config = dict(
    n_experts=128,
    moe_layers=[2, 3, 4, 5, 6, 7],
    init_std_router=0.0344,
    num_attention_heads=3,
    vocab_size=16384,
    norm_place='pre',
    init='normal',
    init_std_up=0.0655,
    optimizer='muon_variant',
    max_steps=7732,
)
Below are experts of layer 3 (counted from 0) of a mixture-of-experts language model. Rows are named router (the router's row for the expert), up (a neuron's input weights, with its number) and show model dimensions 0-95. Each number is 500 + 50 x the weight over its row's rms, rounded and kept within 0 to 999. Numbers have three digits each.
After each expert's rows: a language model's description of what the expert responds to. This comes from a sample of Wikipedia text that the model never trained on.

# expert 11
router:489500456456499516512597566441429527581476483394529551601500476516477501563498586552453505561507519499511540529475453591523454491439549424549518492560460412465482550536425563471541423400503480478517483575517494521498535527465470419469419518496516591538536600504429487508386443561429527449
up0:452440397460510518590496434472503482562464421622542540485491501485529556453539490450387549559507453502500514454460455565546512519516484557547485516484399516562487542452521561443514513598539555434511565516447562522511501434536552483572424470492533536515499626475536398501555444533485419570
up1:563474574445393414550462556552457404478495533546488517466450409493490493521516546478532601475529478553502504469539420470499470528433428466465608467491484506459481517522614470544557485595497491491403461539484482551500568460487558536633577554532580509525521571561415501495435504527498476490
up2:530547477541512541483480491525488540569548422460443575523469469481542560501493578542542409527438532460528445442459464443480440558538422445535453611527436470467556469565493514614514521454450528469537425501477495483396393491467556409496573500382480543470434547485543503565485457500441583488
up3:566584439473493518473549531528425493435554479502497573480436429483491380523551566545502536491423457425421536433562562453567536511494465440533423404530497552517512522499545505480466492507586549571560532451625533500490460438421488457521478498466505529477554494593479416467436582509455561453
up4:534443546476492472480504519488494523480472456527527459576634551482443529438536593511537457455509541438456465512511567475496510559495538485451443518564462601534446449498464411460547570487410450486444463499480420494671453589441525510436507538534593531519506504454397536549495456484469482422
up5:565502583431560472497495484521514474569552493391428472346502542565540535426505522468588450578480476568490435461462533533534554533479572538443474523456505544490555505511515470544457534534612507454566488574482549475518475546419367462498414539508474427557473448487425434492496499502473542505
up6:422418489460554459453515469455487480438525539477487497410498500510506533487572464395598521548370510453543405499448428483528465536421594453513487416478519497567489520475629469574489554535423475533538589499541553412535470461498521493436433510475500608504457464549516530475514501492439516447
What it handles: Personal first names. Given names opening a full personal name in prose, lists and sports tables, such as John, Michael, Richard, Kate.

# expert 58
router:506551543497503497510458556600512530400532510535482526439545475463573499573465532462526465510594493522558540519503531416431424549358514554470543513456510490595427455447530484473578453428486523550537420398436552446574479456467421512493532431532528499516441423429554474561469492509485570529
up0:486408555542532517592442440514491458468564559454474555488516526522484488515574475505567412485583475574510523469558519499470508503592502500409470381438568484429542537534546552475455476536459507474472512525455432408513539574523511525446477471492401584470462536651410440484482468532532450461
up1:512544517451416500511521492471479562536438535498424560488492526432380466434520431467455539515461542514435466472462521571545496497482469421479441403493533413535499540543464553564532486573419521465484563502506569486539558445574478446485500452562427573535446506468395561606429551579485578526
up2:492566385557449487512516439553412532484476473428584556457509500473567541547520531463559467504528571499508487512545491558534523454519525498513503543512487441517408552461451457573501487486552480361583511540598548541390445547524443473525526685523475457518482466519504422503515496429532506485
up3:582405594508493547544513527566483538521504463537474509513461538582472512512426385466514519543469480579426477462449499390494523544621488433450482445509434516491503448456500448490495532584418460527470559550500495552498428440494540578516482449385484498488433563647481516486480510465506459442
up4:512484399344512516523408444533417501572411545523474519487512466554479417598463469465548468453458511496487519384531508503482473503589557503482480521468585465449456487535526450546504517525554449498570475460580561426451607602511569534508512493548533486541527561552471496497480416513436464519
up5:588549468505558533497420497582483493520494511547510450508391435418431599478469422523477461553464510478483475505515468476531474508539487560564485492514619487448466492487624456573477495510426494517465482451533547610541434562494567450502558438526486530451485556515378461585469519500531380497
up6:556482419501432544589489514456486464531592461506590460480506461504459502471449537512578397563449502558502437520481514490504442568581506472406414483575532466408531434482505421489454466468431545527448460441464493482552492498501569559512547520570440505580554451529490609407475568551433515461
What it handles: Predicate adjectives and quantifiers. Quantity words and predicate adjectives or participles after is, was or a: more, other, several, two, much larger, used, funded.

# expert 51
router:474503509577539484574541561588500603345517530566434512534445518426556525560452529491554526580460583523480432418442542505485444561501487566424428491586553443521432509502417470492534488485532488448502493457456492484451532422530586508456451430470509488612444519500476512513499461496560505450
up0:580512429508467487563459537501494446480430531490473479410492477479413453487529473487450435575442448499599418518499466419537507510423494552599591550622476453540535530495437538498510578524511448521510471507465524538558478481485445575513548520404566455429536465582460506556614435429521521486
up1:559463460470535477429449479581532513456566531578522482494544587533470492609555528442438493463480507496542487475420473459537445545555519477485497583586502493426471552514413500597491530516508489471543452567547416502434541424424560423482524447513574512502549600568422461455463416514490433425
up2:577495525499601510473520474581465461511520474512525509528458538395459569520538476530470538472477434466465538420457536508498439512545497429535435596570494512457412482489373538520468508450526539558594435523411538524535518509448492431442484532552426481453484499478636424455580515519613510473
up3:555527542466455541442474562443511459486516482484517524449417567543465554544557525538437496470509492489528520497461441521482451501483604498374464483527589519552496532536505481552597429517478582513545502481534417405529386535380575435467479433526508619519520511553545497533498388483450524552
up4:456455476515486574518420534523510483524438525505457526521479502478470524461532536552497521530506465419537507595497572571418603495474565441371423511564485450440453410535454499490517524428552459363481493547565385510459457461544521453453548500399542490549530500478513632481535530494483538489
up5:438486449491345591536571533372500441491496491429500510555547598474549541519426563463476473566496385555530385486535511530529465556507478501543472511575460495476487405494460560538515616503523502515499418507478508523503581523489514467561483546383481562554527456519478508480552470476466512500
up6:483530486520548505436556510520504471480537397531536431385509521547503404519469606490525515430556527644577393512522497552504441493537439516489461481492572541482418552520466337442501464519463500478584482434491575443476503526433520498492480513540520478457564404520477490415527535514523473507
What it handles: Auxiliaries and verbs. Auxiliary and main verbs and infinitival to right after a subject, like would, was, has, had, not, is.

# expert 12
router:418426532471511515510584494545482598514586539449493429497542525439442485440564516526511466443464431586434502452550652481411516513412465477501537430461516469566499582466437509552535471522578512535580416442572482505536533538518577474533478489530458545520512446518449526497389424498509501518
up0:535485506490432480439571458406483425472564607543548568468429525473517574520528536378418515574469432406507492592490492485512553520571531482505488477492515508513543451573436412448497511541419452551574504502549499536434399474514611507449444465525517542505464428501473580516507548435524525522
up1:397521509524523494519582531552484506535524502436592505480511506499509481494510523492534497432468408570443511511577539481419529521432468546424540469442484455520495585474477473542518443505587476576577368467552559453535538503544599452568473458505515567544590497437394530460435436462592556493
up2:387483553498509494493595506535488572512497507456517468505500533439458448465568549599482514517419430565418495576583543490411523521489483497458525481491487464549507545434437423528551470566512490579590399438571558493511531528536574460534491448486483484556512454481402539504400386521539485568
up3:486541435448498486469517461551506431544520428499478534550468372499435531435559452510566496453438525458581422515499485513517491425510540440427507580539552471399565478504540468509501523526466483596437547455584590454482515451574433495496551541529553468482531614521438452537633558527492463503
up4:459506495513600580567511496465528443488505494506504434414600453401541494476485512534456425417487530556426563565535448515502413577554559430463526468612515433535487521544510495445412511474433528486552506520518515435575522546431445481503474429432568498576536408421508470471546497531540553465
up5:534438520504498507546555476524519473490467528543511509440456538417447475419472500456643426584539529523475502523486476503359511461527512512460532483551493496511402548481530565517431528517550502583474526514437535536476491521456433512420539459538509602457452598523427532430498477456646406453
up6:455508454505435537523665499531545509510525581536545474443609533475438541467493496544452443487397418498518489537588536494451542484401459476486534477438476413522505491459416429491540511529531480628494427494512514485561553561568469492526491478530488442492567483530380510538428433489553513543
What it handles: JPL links and infobox labels. The JPL link closing minor-planet table rows after MPC ·, plus infobox field labels such as Born, Member, classification, Phylum.

# expert 19
router:436531490448407562439552536533453454533592481496575514590536552480534464457493486514464493551538547465520512561386518563552544502442483427571498486493538378468423494549480482475525432417445507535484451449499496539476594464432486390461419589527533519542595527538467455479495501567471449563
up0:477511497508493484469390497624455494502532563540515449476456562488483571523519553457533427495502571451479456529516554466465512501574471501506477437546385448539503509561552509419513406499552500539498464455551488522547491543427563573370418352444557459578476508523462482493452588504541538473
up1:581423517469567542573476482492545499530501533488545498432419615475527469545468584428471456555520501506414508518509549427456469565443510510548487546384488437564435453518573501570495496515492540478558500503509634463466527564405485481474459418476497500498446410492429520627426507533475489495
up2:572473629522560454442563450524520535458498514504453414452461499396376483503528527425556437598506474481528434516469501526543575504569563483537526467472547501448442539494466472461466590496584529456534451411547509473440575467517577548512443489528538393500479543524502567528501404495503571493
up3:471530443581569504586524457520470518480502499471499512451485542444580448456458496417505428500499465466510465542601539493498486569396562514529518462497498521506535506498576526514450597506460496589588548437591506447494397507444530430570475496576463403599449492498490469543518607409543551458
up4:429453557420442460496433547556457582561551416527487581348463436527494547449470515556523538394492496550440504452601443553502497507497480523540531536445509629467558466419508509466533484462407463485530537538501479624510519495516493415519491489468545526502473513516493486505513550556449540590
up5:495532526609628550511538538376562484497454468530520473503500438543498484520573523502530413481511463416426563537566479469496561466529570477495497640471450489472513518478492426475499395481491496534527451474454452505517530565492595503490490555472415515512514408506462497562383620493485477465
up6:517549518484545498494477420558546486582527417457507406366554489525481479499529512434472469498545506451470472487414565508514432508540509487455515454533438410528463530545476497417429569496405511471538459609592531383566556453416545464533525494496420473485538524497590484419471483507423532533
What it handles: Titles and proper heads. Capitalized titles and name-starting nouns opening a phrase or sentence, such as President, Minister, Pope, Archbishop, University.

# expert 1
router:487499462607547525502530504415487441493489567437494547543507413543462417566502519557522534496451491513501563527518404508453410443539514559549499445400562438589508546583501571505537589450481473480430505606525508584448606528569422480474473492412474491432512488478479471567518469463550467526
up0:561442510498510552602477412540492558432469508363520549535491488486496498525429585521465549485488417493502540447384441515497477529563423543410429536523504480463423592457547593485504548502492451524540481497467463503511553468456499527511504435431543449543373491557564486541473450547513557411
up1:465531496440567520427575481500467509516555418501480524540569623472492465416547569404470535472591566541464572474484510523483479573515490507442618488428438483490496572543447474422492395494487544441521488577525494472515456542479375483572524568543521519470484535559416528500560526452488456562
up2:525543464472554483548490515490501512480481511558542444491393541527514511518419476469471577497391499534567426510510476520418589481543543512417511466421538553526486576546561604441428558520505478454510616499557487431474509480514498468406528505483518519383583534576524445498528536453617538423
up3:597524581543511490513422452490553460525541504458451435408436586448508610550436378511451436500479502484562443614556506541551545481554506443410473450460467478495548497573481493621453549483464440509483497483522514508489574620546464566484474545566523546461499536514506486534539467481489549457
up4:487351457443510436471458467491457571481442462549484538561461562514507412433503608444433487576451509436469507512499536527491510538435519550529475532466608517476544446499589484503554502394453472531619448525438416463497477471524515538513528570500495411545530448507468546448482596461511575502
up5:589477505558507556538507496444441475469489516451584629526492530438513426476510579493532553443565541505571435489488468573448520527487472467538563500514482504526606530535491573452480498493533542612485441509480371530510482426467526429524465469461480471533428484577571413515485472566443586396
up6:545527497496542538502484515439438525526515452493506498456388461393504468417512487495534541469575498559483418563443453509402486520593505529448404578434500554592528460497551499479548533424512556483516520615545409457550455476503485467399462417580515433494477538588484515526418482499475569512
What it handles: Mid-name word pieces. Inner or final pieces of personal and place names after a capital-letter start, such as N-ays-mith, Mar-il-yn, Gu-ed-es.

# expert 2
router:445512504569526543449527478404531476516485477482577536561553489548499542565505423444608479530503478493438476449375494580499447590519491479585490436452499495523553574552494425494540459439522445474490575505589539552532592456464551377513469515556528477421424548495493505518428462435502444449
up2:464542510629520516526485596506553667537582493540456523517548438537435583500513513447463550461483520527500405504484539452517461461485422487563461481578525427451568455439420479479507452491523451545485519507483478540540495553567507472589531499428423535458534462496461473535471357553523546473
up3:373499564516528464490447511495497519554471513554495503493584531510427459473531538595659526469406536527545541570489556434484505479529535475594412549476571523567501489528566527473500460435377508433504576452462495489404514546522491437543457562522456523475515497487455494431505398551478485448
up4:463481499502542590542538505521561494596558433420503417553514500536495508471544540478446499496561539506525507477481563511476615575450451508565361481418564572573433507476491466489491501504473462489447460494466456498472583517515455453516575441550449401566482480538580570433562459464530384464
up5:523410516506456409524589513523590570463469534455420527485512483449583450495519542490480561421515504439569499501488539488456529565482540394466448475442465482517506550455502498579423523556554566386579545465501549483558448371488527480590516610466488478464514479495496568527466566462459489565
up6:469428489526523535495456470540482499486520524571482572375517442471443450501513559446555478549425497492546526565526539478500537529489464489374529506544472440495480479512535611536391486519512460490509517586510483535572544525550594532437413545470584500508416554514418554527490490440578382595
up7:518426464504530466489530500535601562450445525509479400553473486497431572609570543510496470425572489414536436525531500461464439496463493457497559531522474541464488463530613453628544535533451515506586431483515609430574446398494491506499453563553483505490516487496437479432580492437481509463
up8:483528439578510555556492500516564568413550538419496440550512480537466409521436479491518415460439504450556503479451550526442519498504584543485468496560449501528552585549539518456507448471606393583474535465550561453404535511514481584569486529525472514488499496484423458385565455494586422486
What it handles: South Asian name starts. Capitalized first pieces of personal names, mostly Indian or South Asian, such as Ch, K, Sh, Bh, Kar in Chatterjee, Kailasa, Shuko.

# expert 46
router:504527541584452505483512561415552455495528425549584499542421527544553533566518443491440512532539469476554474403411498566478579561488490412555468507495492443481528578514516492480528455520482501456522527544517472549570602543540636460529428410509549477458532603474487501569391484516537482429
up2:562618525597493601460511462502517515500567537517482596505469458519546523546454507558562447510403514547511461447544586597500497519484519444505564500506522548547505464395360484544470509520511459530446528432540459592453459481514438404552496493406511443502494470462391447443532486509512509540
up3:592558503540514424541507485542397483543500457548534464534438451570389484493562555528529492529519528446589496526487510509567464508404549518462571515474414515468532516497413427587547541551460567408536429470484520544477479512454553420535461402512454468534587548455451510444509432519535579431
up4:515532489480535522463436478446581456408492452464508528492494556449535607619445451473522430462418363533492472610515484463407532436472393500490462432517509604505512475492555499505515567433475480475505530560491452436462564520553535565515540463565432582525457526471512528542537590498527507517
up5:497494451448530487531469519551652585564450564499488482551412516448466562453546472439478512546537511478558479441409605535453554460478475489441446521460547515487423521444492440503469492470427488511432469443487611476583566498561481480497541507478503421470508483442529573440435571438484569596
up6:642392566520519457405381440459548466470451412503491516467497486467560547479518419566524476510504479546438538534495485561503443470547528548526432519511530557476516487469431410449494546552495460597611564490591519504574473534521527509492461475429491424520571549511464450542504555478529458434
up7:401554534472567492495477464576479493390564498456517545440504472489446546475534477495524446533464498544582433441561492532574454472449515589531506520613561482396493443519497464520491427484431485483585474479446503507463401494445582415529486545516418441425521461469584408520484507543479588470
up8:490470521410506434492514458437521577570534531508502533512588427493502456499450491529492618505472495518483490472504440475504575535534569469494626485530481533556470524493535474494484501610568509538486488515560544681451496423415549434639488490489410498488459493458425505535555526518464548541
What it handles: Name-initial capitals. Capital letters or letter pairs beginning a proper name split into pieces, such as H-uckleberry, W-aco, Gh-usali, Br-uton.

# expert 9
router:451504439506457483479440521564507519391453509598452471540460483414581591558413481551524533551456530577596413508438562509553494534485526529399536513598481445514451527487496454510541438465419538494515465456475473448533625550477500497401531455538563491507483511501522587522481419465544553502
up0:499544498567480491624476439548550561455511463468564570544518435436513414517527510446647572460500534560530485454525428528519496515418410507448475478516473445439504550537506565525531542432528435472535543563540461378543582545562550548442562463463481542524474496498531565542459533482502499399
up1:477448553497455515544494474539421530460406542608533565493436530563506417461534478579447476494445498516445517600443539442501501487509488435500550503505484502493588468612512539550538436482524480561481438505514478513428462444499419427616574547462476563450513478515425586523576462620461487509
up2:471482492481518495548545559434444472562486490569484546527459562568476558559574518475454562464435517495526458531523616435450480532660540449468582495445486448517429484556535497437502509520402511461569547470532479435484485497565497535411536459481383524474564438420492539521477454515465597441
up3:536569548513452579612577454553414542514530549458530542457424522543401532451499531452474418436411445522549467562540491562436503528562487438502436447592503462544641541554519455435501453450464499569493465474415457513508504544447476503429458543438462510537575529508523493510447485477519541454
up4:548460576407532507580504473562570525438554424508508518487483588436405525438486503530459497489523548483444502451479488557430547533434508523464421565541484435487583457472494487617528521543519578439458463452488489513546480432470403462548522423572463460429536472404529524615486507570456546483
up5:600395470499511475462490574556523519489588414600561469513487454508552436484531480493422521403494527573499459540512433483525510537505474466455538539555464504425551479463456512600465488507536487521625484533506535500576522442418595543542444497482396506485518523507492494502382453442544389500
up6:529460418566496604496443458480467404530489470413510514503497437533419456510607499444500562438505469528454510432493472515449506523462564562488559592595561409461413522438499547502525631490540515551550483561449509477519484446581448421511445581458514462493560550511495488505591474530518514452
What it handles: Pronouns and adverbs. Subject/object pronouns and adverbs after verbs or conjunctions, like it, he, them, also, not, then, and -ly endings such as (virt)ually.

# expert 43
router:570457541460490514573519504571484550350454498549449520485450534562531568420502444529576458467435450444480552526402562423508451559411550519447517506561476480480575426465534561506490524545529600557477473447486480464525505428476431535481594517438489483586455428465505527535455502593541491494
up0:394591442614458603540496477544561477429539518502522592495546426418509518545452514563565493513489528607512554539501543509473557498497540415454523535508549474545432510548446483474558507576485480468445464427513432471495570467496562439555468472420527462587503449529384475535521464552500446460
up1:482520491511491507582510426547529472543589458475402520538446496477562470433449463494468530543579495429557477556465510583503429550504504415526472471503389586631400518552543528485525474483487471561510506554523435396544499565504540481570504376437538495516522495462431494475479495482590415510
up2:540388463502523594508431473398447493499440519475446575360505494470506510468463478457476509493467469552562557480476515552424548500509528472496465473459500456495496602576509511514512543515562423643433555560551585501585453515539589439473523495540456465441507522558542535446418538447459532483
up3:433516580553546470509531513484550537481517494496531463533465532497505526490496506470467540523462481455566525601478383534486491429536623458390511433560490447557451527497489606534473571489502481430466449461603456474571485408495489385500546459590481408499533596490563470509422483537480563469
up4:539383578504582462518540472588544473613552507461551593464498432467442531533561401513487490530525412473555431491498430517588509499560437482495466492522581459461568504433579471504485617471471476496487528445448528580419507454568522575458456458535553519524484475472438488472468472441555532481
up5:517548404500478594546520594476477485494664442469484461509535519410408570469560500431544530495483375590573506512493487575473523602485413442513544457498534482434472524466521548482565455560484551481503542429485471499515489462521478458534533523417499500486553479545421567506508530488441573448
up6:553474518430554567480527541482480448498557516506479539512509453557489486489472484433494526491466545591556457377521415523499471462556483624484557513564396400472542530502471423437426545518500541522580452480525422535544588551571489514493391520543537460468455570381489463520576486530506463456
What it handles: Articles and determiners. Indefinite and definite articles and quantifiers before a noun phrase, mostly a, the, an, also another, any, large.

# expert 49
router:504450526458503483449420456366434430545463423478442475546555483569569437518614499404435492615470471605532509502476488563533569488496518528541594465444521471509535495529507520437482451520515483509376452592509517500498474515550453458422459476470490490549519562432483502569574458488450543476
up0:467440569484456589371429560550544447497535493517502466423485465541481463483545512544549484540519416516539511552515509544409465472446474541481526542574449511530468478498611389544395443510545456525518491487576455555463443512610512486520586426490459488501469512482514389490619511464493504446
up1:421633491524559545605487516501416555456505416487477484514565495497508543515506498468337477540436488499470561452554526520463535453545468530483514568489513553437536520501519531528495578504512530449540542512571357549430487446546529546562442521522545466513565575427539485515534459530570580436
up2:542420557510454485420513447484466488525479576470554516458561535497485573475511502475451473498504514477554480476484471378522500492514632536532573435453604507485452430502567401481464465429505498532527485479431355443527505553536525439502470567478518567582465496494547550545394593514572497552
up3:590540516491466471540541531523533583483495566400447388504532506531470559412447434528569482595533544505518389517505523512525518542494559512565521541445500424518490613483551513499624455464412516519480462516490514431553437420452429466523551484492512545403504476415498563546466501525484450571
up4:567559400569421485412521543460479572437548453441557474409522427551448447406481554478529482482450494429526552486542510553517638495529465447516574435492543489486467477491438596532448486508488537557596457518511419503396434472515506554451501561547446542497542539543543508429483532477531514494
up5:507524412504588455400502467473536555447434454463477498524478488517602562451564417448475525511419417508451459502465446648537544468464472453596501542569475576409500612477482516548475543562493521407463457501499496570476556477464511547601496453439481478477521434537517535532449490509518469472
up6:517495561506489521494502500528486582418500531559500474387518531583494594391550506468521579468569521521570455495405503513413498440450486477432601458581488503513519528529523515503488552496540392499449547441483526452559410454440521537462471530435571475484498586367558473540519453500495538426
What it handles: Place-name pieces. Middle pieces of place and team names, plus compass words like West, South, North, as in Car-b-ondale, Middles-b-rough.

# expert 15
router:489511456509551577511454474454544472517503453475539541608511424575581442523503445504604525419539529530394606535460416525446491487505509583561563493504595482457483579542550494490519493451453482480507558585496529462543524418530473383439504532470474477423473452557437489500427490430474421522
up0:471583483492559425482382444569431453486536506512559584465461546403564586516549523496566514433498511501468387539480482570498507524530421485455570475461571438468428536488413470509483550543507521402536541469502505496507431595525451464483434507555511583488475427601543475465523543511543474438
up1:481541570503547568363462442473468554411380508493445387557520498541517478525510452519448494597526598508488458477493502557526542508498424493515533428433461521446523568524450498534533550550579458438511575577449518428463474402439466500474483505483536606463523410453513508538467522466539547496
up2:518529460469463538518534517547421512455518398597460515414444485511482514535542516555439456461527570566581464411388446478436482495543489564522496432463452491429457597479514626567529482508499536509551471508562460538520564545570471468521512432470466495374510407531515537508527540482504566408
up3:411552508469440542493489510517450504467509427442501508504534511439488461539447466533388617488497578482567455452449596449509521503474455560469517389578514543548569511578550446529399505490444429575519569426474590536549536486467461481532477399405529502494508452539512453498566481455521535564
up4:488435484563360586467490612431516551532487600495459455478563478542479503586423431495511461500539484416542529479530466510543462480552423487461445362506462491507484542539623474547564454492482544490524558583440581523497454500502513533519506522467494545482482504480578408509543537469470588456
up5:476542518568502558576549534504469491486471591422517502493509533524564659541533454454524551476509398508495476508490522459453520528540540500529577548484485528450487480454397479595509457436469433430540400502507461499545352466531494549488560480570548473538388525443505502548450555575489463548
up6:565505561534466538565451550435527484520438462485519543578475542513416521527413510454506515489469496536595415534562415561476496461436492549481445408526466462515435440536504429420479589501517416529525429565558517539537464428407535482561571601498423468447460493484480543436486532421532553541
What it handles: Mid-word consonant clusters. Word-internal pieces like th, st, nd, gh, ph, often in South Asian or foreign names (S-enth-il, Tal-ib-an), and ordinal suffixes like 4th.

# expert 16
router:495415486466567526439446449515524434528486371572506447479486431569585548575549533543499547488467437575440590561471506552538430429456524492505550472445518458495432500540564531495519548408458445473546373547424473476528555482527527506514564477546444440543459504546518423522517593463511484556
up0:564500483455515499594475421523474598413509565488500531488529455458444482568489479524410446526448552488480450521576582506455481522516458441497434598467525436454551537510464483485551477427566472490457547521528531484512512529517468482496463344465436465441448500623472429525448612510576473577
up1:585492513501488553521500560369445449479545543458535452467489502504531451545494478557554523570500507517444469467497477478536458459545523487399480487627462464492520571609348491573506432489538465514405586514501439438507484551548465512427633539453478485486428468499532476534460454488561539477
up2:475488444626472497584586451407453544567472496548415455513435573514510496487586532509496621456539419509421508619568578589500463488478506539506458454521489454544494502584492465476475473481527463420514400466545505481438520393543453511458496473464408528537483547540469509544473525456492480486
up3:505474434572522370480521479574524576452465495458465500444539527463478503502531504418470462581554523559499523570483514416401522507373501509537452467553524445446420515574593404481505543516465443521583519474455464521456431513472568491504362572452534446494467479463483511483533477562524441556
up4:471519569454551498546556479527601437465470416572538519476478538516466446525515497618513434445554516487571518441474508504420561379535432475476514467543447459573595617485480492497568515507449501467533453531514468444478487415462609482518568463490472500433518460527493509473442572437441482609
up5:502395579500498512491472391534510459445444412524494532519460471461566556529471584556412459500471545492507540581540493500404443511527559449505478465496460622509529468478507523482522511502445571424472481496458494572502589548399468576602553490465534532565497555565555522511434530491570613494
up6:556502566527492511513470463480498611454445413523489620450456467481423449457469546530531512448553486513495513509419434545467490433462471441489489513471449554624537518546486580586543446461439439436600473581547508512458505528486514441493525567562489400478504530619534486570467513572442499452
What it handles: Mid-word syllable pieces. Short vowel-consonant fragments right after a word's first letter or two, in common words and names: w-it, t-ow-ard, l-ov-ely, v-ibr-ational.

# expert 14
router:527471501545557469521531570593501566433579561466471441523537519499463442566432461544534505554501510480501462459514394485561447410511565437567517517547542427536423552504408474499531438458412472507404522469435531551484623507496495511547487459497525439555526503553500491509413532394588575519
up0:566477518403567407514502459561516612556486503434480450469389527590516508514528500432545538479614550584422495405466478510477506534539529505510470526537459459428471526525555435558524434384490476515461490567508494506541463479494465507473538429576512521575531471543500567505440537524372561492
up1:520491424507573539432466444504607460559514483584559499498535522474465471565479516585446416491550425510468622511524431511549545366517528453525585569439539415409522535479532470475498520531504455450436471465468519547419466536447620462412460462536544495484476529465525463476556549504452492502
up2:459539497572437578467530605409572565567534457498477493545508416572428457454443627496521499469528485458443401485493485538426503509573492493535577542465477476507515428451418477425425497566620465489440429499560543531513526458565497481516493568444441489414518476531522494472508467557495554511
up3:518446580588556471517554555508606508483518526565456533403505451466481468460521554544483434483438489404528482526545479503495456542578576555524495504520577452517470440457489441530511456518454397441590433527534428510421461523494552465480545434512415449534531394507461609489569455483478529584
up4:576448447552530431474418576458531453497536493592531449490547446469535488534371455491539422563482451527506519536471487535548538509470448464534521491519531414524504513479442409438468516511454551547399483542518612536482562459486472478446514567517594501438524425480467523488619584525602458543
up5:533495509481508496599509480530450529483526576448547457453421582433506457553454506616536620515516491462591466477515380443411473460498546502466483336451502442534573417478533506532514596522492477539540492500471489517447519518466580541568540512526425508533437539540537449464483525443447506541
up6:481467525520541508514450427511538524479505522611472474549557476480453460546468533587430530512408523511556443588472548468491455471491470401537458539519315519452438516434501557418494465485534486522528509440533508498460476495504482536458514529452474519524365481529580518561394395555492519424
What it handles: Verbs after subjects. Subject pronouns and the verb right after a named subject in plot or biography prose, such as manages, returns, argues, died.

# expert 54
router:454571497538533500402553550412458481495503479508519496608557388593566466546512533481389487495519499464490465516492476590479441481477511460605559455471542449490501533510428558470550450453559415505456479532523520530459532590526527435512454499419513524523502600517482427550381470516560558426
up0:505523429522526552538533544495515516489486491497438515415545591510551403524479548448560461518553425478453445563563523471457474459471550503499498466511537529463551470587556486566451516507458491529541482492524612532523654524553585517475491565449453448494370430522440377504537530461426502579
up1:480499471488536376557511475564441528522401507572557490546459469456557379478485499570523515426521486573533501456440499501502422527579563533520416558473515375517584516445541545482403465547456567556502558548454514542438498489431471503455459558440607531517563519518477512492509496538504497400
up2:478498430460463474497440479552501543492360461493565502488411536541497526396479572545497477581472455514478469596401487550484540547432498540557503576471439525492473480523394554486454407497584522479502595556538476555527482527488516450502461486436435563554543472573490554544526508476572548382
up3:483509467591546488465434460404487450566448447476570528617558448548442543431454465534420487430454425454500439471475466476438472524505501508424573516484490523485517427389473497515537515526437494452524461518495616621484460487477561573472496530499526528407494572434599534509509480497437553470
up4:442433436463511499581407477464498566443560454466410528662537597512517483490530507482529576503432527500534492563485498448603504480527467412493419557541506521468508555453523502546437471489499546583400465439579528519511541563499489558504511615468503519501542503446479535468438492578542546559
up5:461488544499497444422517578436440491481523512468611597510433550464468479518630547564481474510459469511441551492396401564513487502466580399447462569485437470505508484542564552492531473546533573449473536531489475501580441480527532572570406543520530479472476480533472548504562599484514427559
up6:487465478484546467454542431487475557478478521512486419646576461472478494462555644497399504591571539502526506552515553495514519513465489455490417425468553535521520446527466475465525606465437549427444501523517496499514399519431533584549545466481528533539538519538506448554458427448580479602
What it handles: Surname beginnings. The first piece of a surname after a given name, such as Mc, Sch, Lind, Bor in Michael Bor-ofsky, plus brand and place-name starts.

# expert 22
router:555575460494499505460530451551521497526530474486588495491481467522504502560500462453450478453431524507505552502566423469583453555541463533564449554499411565498525448494559520472585554478432470510489483403568566523524407537563490541440540565511607446360455539495551508467372489488429438559
up0:445478545451539525581535478509498529437478539405405514523586556465541517403608435564472490527365480492452464510366467435480475484481489560527566431524479464578564428566465576532451445451503520557522586499546484501478484479483527466485530523444480459485497396487523456476461575442552482513
up1:531436541571539450514524516499472453447591456442546471462631468510503483481583411460373551496512573480478491489487441483527431456448577443536476449514549508407580534431462443526523608486570468472541415464472513508574479510500461474524465496555515490556594543532558526557478480512482620481
up2:603543557530523464495425425506537547527479537473461457514510453426452509479487507468495447503619522467548378456507508578494513418569450571487498415501553521445481494517463524452551479479479484556530464500564427607529509555520448565369488428523495503544430641435498479560474475540533483544
up3:520528449470532520532527487443542501480519475515527579530474434544457432476455454483449449493482519512466463529458543600481528579518574510457492501435456496546412461492556402543367512483459583482503424587439570575480534582511629520414524512573560547491514532463542568511507387498447563470
up4:484512630566478455442518543594477543467525565527502507522453586469489532460513489501578486538430487550501427543402499475505475547535510456600538516491525384488496453479520465548541510482477543454439468575554489455378488524481564532474576505376494473543534473549574504540510416444393538431
up5:572487603543567518422473435482551504502445534405445578423517547481506414531538537601515427441581462440500520494533509530552513509577554560571377453533532529450533489539557561482545500458541497443527459519467507425459457474524447451605455487498485463553493534402483506476478435432489506587
up6:511447514529469402505549554492489561499470505476579659461446520590485378487511625561523485484475546535420486457552501511415546526501511487486468532454451564537497474484410506405408441540570492512609512472485452476515492557503495534471534453480580555479461530576464543529474473530508404473
What it handles: Digits in parentheses. Digits and slashes opening parenthetical dates, records and stats, like (1763–, 28–1 (13 KO), plus pronunciation tags /sl/ and foreign-script bytes.